config = dict(
    experts_per_token=2,
    activation='squared_relu',
    routed_scale=1.0,
    balance_loss=0.0137,
    qk_norm=False,
    lr=0.0065,
    beta1=0.95,
    weight_decay=0.048,
    grad_clip=1.0,
    decay_shape='pow',
    batch_tokens=65536,
)
Below are experts of layer 4 (counted from 0) of a mixture-of-experts language model. Rows are named router (the router's row for the expert), up (a neuron's input weights, with its number), down (a neuron's output weights, with its number) and show model dimensions 0-159. Each number is 128 + 24 x the weight over its row's rms, rounded and kept within 0 to 255. Numbers have three digits each.
After each expert's rows: a language model's description of what the expert responds to; "raises" lists some tokens whose logits its average output raises strongly, later layers aside. This comes from a sample of Wikipedia text that the model never trained on.

# expert 1
router:156146129133128135127126158110143096096154117102122122115151148126095158148079140140138123083157104147117133122151148157123123132112115109133124112114133137142146094117121083143142108097097143113148149189149148148114141089167108094155130107099139112100130119159146155087085127091086145119142093136140109134122132136139134175171084128149128155113097114139152139138165102132124125100140118153122126146141100131097117147086113132121119136118127122140139132101115180119134125146141125
up1:133154092121142144128092119127137167128129108144147108138150147106149144137152156136115157128145136170119136166140105152108092130145126163148172079114108091129143131122146127107114116110115121128118125141165121125082101149184116109062116114117122110085139096165096112143086101110160193124143134116129108139154138110154158129110106115149144091137094102138106100106113136059123116117105143100120112125166136148138117150112095116142127160137126142148096119185149178150166103123127153
down1:138112115124162137136123092131147094122161146151113114121156100125167105130108155113151134131157106063120150186119074147111156137089119116163137138165132152143107126154151122178042109118172084147159169138135177112134120135149121171114146115128193103101157109153148130140128117127124114111144100093140136150175063074100121131124082127076144108090137163131167132093163122127092112123187100165095125130134127117143110135095154125114137120119111093148143130136114122112132125119116124
What it handles: Common nouns after determiners. Common nouns heading a noun phrase after a, the, of or this, often organizations or works, such as team, club, song, season, job.
raises: " of", " and", "-", " |", " in", "."

# expert 7
router:114150127129083130078108134144144146159094113162122122117134123119121114100142099162109156182165095130118145139125144156137150118151110127155115094180146129144149126121140112118105112125164091128091160118154123110180102124134130135123144155060119149155115139160086116120127152149117113129132147145107122151097116134124087131101098116157101118167125097125161163133156157098137091142095104125120125139138127118142144166144153132125116176171137127100143115152104169119154138124123187
up3:122112153120154132191145118154181077145137097145115100143117131106193161140162136106093142166133088124092128181131099183121143148146127104137115149087122174107138147158147130109143134104114125115122115077143107131132155159141130175114119149103134149114144203111143138102094086090111156100128152124108143143119117111156151116099113091125122111112147139183140121082109092131130161124127114133117166101140121133122145149141142113110162103159110134150123119120152112166106155152135139
down3:130105104135106174089117137169048188118144155104178138097129130116108115105159103092100137172150129146167107105087094161155107146162155160086120106156151122128130095153093133121130110103125113111135175142115133089143147105115145133145133096170116142113087082120105179139150093114138125131140144147128122112114093151088118146141152090121137155126123147146098185111127141125126077108138140113154131121113125112170135129151161135131136140048128104127117123126176095131145127100122150
What it handles: Word-initial capital letters. Single capital letters opening a word split into pieces, at line starts, after hyphens or colons, such as Non-P(artisan), L(oyola), N(ATO).
raises: "o", "an", "a"

# expert 19
router:124110130118100136124153124142088117148101095179159096140151164124149124098166106129128100133112122160084126131131144120119115137122123097139113140180161127135154125144100139143173073084155123139115136106135120133141134120100136102160123147113138108170094158097134121156137158164108135152105148124111142124121099123126108083123117131133110128144143127122104166139165122138159146165102099125132134160134140144124087186155124129113154168123132120111135158061148090152103128129134122
up3:123103064103133111092138130168116132106101135211133122072141129164144123110155138122090146103140159130158120159111109099112113178173151177126186106128108114106131093145122099170119102121157161137140134097100150144135132144099088131088169130177102137113132113141104113135133134139158136163138136130101150140137150102105137117109164089111120123142145133146152114081160120136160100121109121131124152104122130181131122112145141124079120136097115113114129120152168084118122110104137162
down3:091119124171122127124164145158126125117135123107129143090120125119125111115131137137133131134125111150135147140113134070118133111076132095147104129133144116139134141111101145179136122132108115116108132116118125169180111113125133119085100142114171137110079157172127133131130122132121133151096148133140150138140172174168127152136136141139100129164165140177134190132142097163155193141086138105185143106139119149064147124135124101115147132124091141157102122148111112144139174121096093
What it handles: Lowercase word beginnings. Lowercase opening pieces of longer words split into parts, mostly after the or a, such as inc(omplete), disp(roportionate), pres(umptive), re(issue).
raises: "ic", "os", "if", "o", ",", "ant"

# expert 2
router:128137133151130146122113151086100145099171141140156149102124130176115107092144130115143095143110087131110096137114122150136133110132111094144112128148093149093106118143092122183153083132132131133153123078131094128160072091090140128125120114165142080127171136170141130130094084159140125128098102137144120155138112169121143147152088121114114123118123109159076133122132113084119137139146118125129169096168150154125151117115169181152133096128077130133095095186092129101123127158129144
up0:085115177112154126148137149100121158077128176184099117139082115144128092141064129168135111123144170121099134150121115107125096110112116131103146144145137121131143123102118134155107111202143112141113167098116126106137155099120103126118109124163089140128130151162128160112151154097143146168105133112169102104173113124121141140121138146087165123107082153133189124130171099088149117128123126078128178125127116118125116145176155093148138157096154147088097165140164150092112142107136131
down0:109113132134147139073136060153089065132135072108122161127163162149143149134130123079138109142150155141136151131195088110143152112114100140155088105099150153120100128105136139098159093136167146110097130130147151129147107154135151108134145121113155091090115141091121092130120114116142157136178133103104148176121125135122170197132105130115118128121131128106132133158160076120140127134118133190124125146132095128120123109140143115111146134116141142080138101127131057127099130120133117
What it handles: Generic heading nouns. Generic nouns and word endings in headings, infobox fields, taxonomy and table headers, such as details, species, Carabidae, Time.
raises: " in", " of", " and", " to", " by", " from"

# expert 27
router:129130131150135133078155148141102149139149090177135132115114119153107095126132130111136109108142141155103126131098104106123120156128142124109111170116147108092112084118129095177148127146154112139125112143112131138186116132090108126078150118155129117150131164126122116089120083113154130197129122126186141149166086149092106139134161126142144113124120113130154143101163125092162144125082120112107131098133120152098143110107150166150179125123102110119108159114103138133142083103135116
up1:078133128123171074125113118141148158137114140124126131125112109159144102143113158148082170122152144126118118133136143124137129146117104136143101176121131137103145126111117096122125128094115110093117097119142102105131101145160118116099106160101116109133144112182139180125148168141151129185149119115197137171129106142158155120135136163121091150113134093176116087092122170054132113135119125115136134106130127143128150163143121076140119118097152153138145124144124139140115146116154110
down1:140165101127082173180155142129120092128168137080170148149140141092115122067122117128154125122085154118095108145107158121138110130092106109106106103155110135133117115139134158119112099118133118084149115086131153153110109166133165149127127133109158122151138152188111110107122126079139126117080131121115092132132160096109151125134103149127153129142116158108144099135113130146118149118164112122094078127146137123131110134126093150102090138130098081154106157189085110166158118140145155
What it handles: Noun endings and nouns. Final noun pieces and plural suffixes (ings, ations, als, ies) and head nouns before of or in, e.g. earnings, negotiations, River.
raises: "\n", " of", "-", " and", " –", " from"

# expert 28
router:161119152144128137160152124143120175102124085091125084107120124113108108151136116133131109157144113118083102139133116141147114139121097080119120143120128131137155089096107173130096144121156143127158155102109105149108135110126140161107145114169142116148119142078130162127083159092126144119092139110110142122165115201117152173154150114133129135102166142132127095082167124121173136115126115148149122132153123129114110119073135148097137134125134108137139141104152114112150102154122097
up1:153168124141086150126106089090131110125145144122144143108096089125057115156105141106079162143155119128154137156126120127146110134182125122113154162151111089117122114114179116098151116120143145146130153129091110122158098093136103142121169149142129105107173127093071090133150143179132124164118133100168138155156135140118165096116126153147121158119161143122114114110106142133129099159079142137104130135115127136113132106123115104103123113107143104122118127139120155118124146102120184
down1:125111110116120149171120165144137108153092095159133106154127089154140133133112083126124128100121158078145134140118135090148119131133112149130160152090099146150153144070128117109174073152137145116131163103143092107155090137143152120157128111115120124089078180108129090104106087132144141087109150108097127115141158143094128114131100130122173116156139128084170106105142161181157095119095140150158102121097178157136192138157141116094101126093081108134100114124125129131159145134152129
What it handles: National and geographic adjectives. Capitalized country, nation or region words opening proper names of teams, institutions and states, such as United, American, National, World, Federal, U.S.
raises: " and", " in", "\n", " of", "-", " for"

# expert 3
router:136124179107161128162154114160113130128120099071132156125122067140149118136167137067118109093121129084152134132134122126156108172108130147150143119063107117130137096133141104140144179159121116125164106107100144141108112115144103126111101151138121134118122157117109132128125106108114106148130149119137110134147188147122146152111149140140152112096098136120172091153138112087111138114161136114131088131109133140129104115155136123117154144130090136123127109153090159103155037159142108
up1:192122132114074126094155165131160126134140128138154151172130110116131111084149106117098162153156123130120138146133121098111100112126091077125139093138161107124136115138150157135150159089150089116135116117086090132147147157146106093128113143115126128133104135119111179135124093130165138102122055130146144095139124131139113146148131152123151142133133147151148116123167144144098150114146116109167042131123127155148132176090113095110162171130143152132119139118111162137133171125105115
down1:155148137159151122103092128117139147136121161130136128075131099115144120195140116132133098153158126143094137085129134115117129075136116136151131152088117146152142157133144124157155101137114158145110126100134098103124123149109153092113125088151105154102170147150115128134095144115136138137132139134098099090128108165115125119116086153178143108112099153146124155102178128099125126101134137159128127123099078122142136096138143150144144154094122091134114131081158120139115149134149108
What it handles: Mid-word suffix pieces. Word-piece continuations inside words and names, often inflections like ed, ing, es, or odd consonant fragments (Cal-ed-fwlch, Tol-ed-o).
raises: " on", " to", " from", " for", " into", " in"

# expert 9
router:118142145150108147075158108154116085138145155097130146118211157102123164141126108127123139123164156095166155116129137119091155115108110124108106141153107151176156167135150131071105141160140141127132130164071070140106145148104129122134184108119146125118135110167130105132146107095103169090126084122129121146132162093079103146108111099111140134131093145118120160145116150143146165099131146146139130088132129137083115118119080140133130129138160155112114156127099150116145117131149090
up1:125108116134140139130141117078132096149167080132134109125149134135159126126151099142153113121111123141095119152133139144128143121116142154131124105084146118150123124152163092099135125118146103082154142102088127115117115123214129133123174120186095109144144168135147146115138106109099138151088146121118147130159147110137130118145185127148094128143110118170140159152154131117100116117159168142142151130136123127121105125107117147084121103136142157135124138153102124146122153132123117
down1:168161151112124102159112127130175111119120143121147108116126078147124135119111072161127153141078159128142116134137132086133127126144136122093150113130164129097153136130133184115119155080120125152111140151193136115089126113124127158087144153126151139136151102148131138078115106167119113138138088151144096151171139152120082114139116114095140141122087159112123130101106173153083152138138108115110145159102122168151111115137125148135095123108131112134120130132084119126101115120140098
What it handles: Verbs and linking prepositions. Verbs after to or was and the words as, by, with, under, including, e.g. to create, released by, played as.
raises: " the", " a", " an", " this", " their", " its"

# expert 18
router:181130094154144135163152113127147170115108127123107112139144150144078089120154159124148130108097117128124115143153135127140125139142146117124144120118151139124119121138122173162116176132106160145116159112147144144096115145123130129126080115161184115117099106098117089114088129148122131098110122140118119113136187149179161152129179151112138157136174151146150116110139129102088146097121125144122162134114117115188125084097113107205102144113092105096119127094121106112079146138092086
up1:130147134126123188125118121115165122125131128127171130123133164101113139135154151090161100154157134166106125105105135141119111128117093085183104083092181180096128133143118164153116065114123083155140121148143100119085106138120092128147120116123121135111127132108124141093098139097151152156127134117109146115127125098104102190138125115103126131129113160075175109132170120099121108080155123140139145084140132104128125133135132129088165091122091078123144166098136112095122113140121130
down1:076149156148174128120135120083110098139124100108077079134114150136149137161134161126135178145179145149127108106105129128172108136113132134099157127134076121136107126123131119111126147140115146118054143115147130120098154163132140129139115113110141150110142146143153122135151110129133119099107131138108144127071135139112150123089100141107165134125126137172108109112108096139092134171117174110106123127144158108110135105115123139167117130138104134174129141143080172115172183078129110
What it handles: First names and initials. Personal first names and initials such as John, George, J., M., plus degree and minute symbols in coordinates and Thai bytes.
raises: "-", " and", "\n", " P", " T", "="

# expert 11
router:144152110121120149103132153116141164132087137132130169132127119146176112133164136109136163146126114083136112132130122092120156124163120132086158107105108102138157089094131112147115126141096144123074140129074083106131099111166172130131117143126119123076131088132155138160150099127145105156157089132125158115079123107133137124157066176151129110165149151094136139131125086148145126107109089146098124130147091159155135154111165094128112100107166117098129174142128124143138142169113130
up1:139132118115147100137088140153108120128130172102131130114164148098081156105070150088128137166135121109154142094118101152178129142153134167164133129119125113100117188133102141139107133114088087154106090127126080146120126108119122141109156101078105174095159129183129134157159076112157148164116146118142120116140125115147146141084136185090079129113080140163092142100071123125145105147129132108169125142141128133154138127128175157128152108142132147116123080138135156169152112149141124
down1:079127115114086113141149122111126139107149114129090139088129152146157115091114154181134131137131170100121159146147131126101097098129119102135122098121119071120146095132113111171135150123116117154112108129140130117147155154168113145126173086133190122112121126120088110126121155159121123136143132104133129153142160107108136122151134111135135111121126113109128095091153141116126145167167148101101105123102084161115137118129110133105102114143129131126128173142133156121119161115154142
What it handles: Commas and semicolons. Commas and semicolons, often fused to the end of a word, separating list items, clauses, scores and dates, such as ines, and Art,.
raises: " including", " the", " however,", " but", " although", " thus"

# expert 29
router:117105148135145114111113134138122156134103086140123128133139165143139110143084149137151154122131083129115079134139140122142126129116155127131113134106162134152173135112105142125105152085129108161133116129103150113094130126111161148174106127175102103136130138126164146166124148136143110151111132153115124102112071062145158079131138136151134103178173148141134132129065120124102145159148121104097158126108085122105067101105111156114123173116165107094151148105113132094164128116112100
up1:131118077147136147148160154140146148131103096103122102102135086101089146062112110097130143146150112152165119102121135087103115135168106134118118120140150139113166152160132084100118118151136124104159162139097111157104105163115149114159138208115141116121164124147117110128119108119103105143115168125135102141122144115092071134159104105124121195137105106106113110103110121160131172150091113140112130124114102199154155169110124128152133096114120156102088114163118144182132142125155104
down1:154109172140132094103127102141090127086151146099140142121100164080106108182109144101116127146158124122127117154135120139119141150100110119133128110155120152141130127164081087141155122105112110142140100155138205195109136118151141088147186104132175116141094124134145131116140131096131166148104140168163128153115117096145118154106110122174147159114117115080092147129165085084146134130168162153111092098171146097130128122136157129120132137126154086096146126113120130087113147121131086
What it handles: Blank table cells. Lone space tokens filling empty table cells in sports and election tables, plus determiners such as all, such, these.
raises: "\n", "u", "ph", "ul", "ion", "il"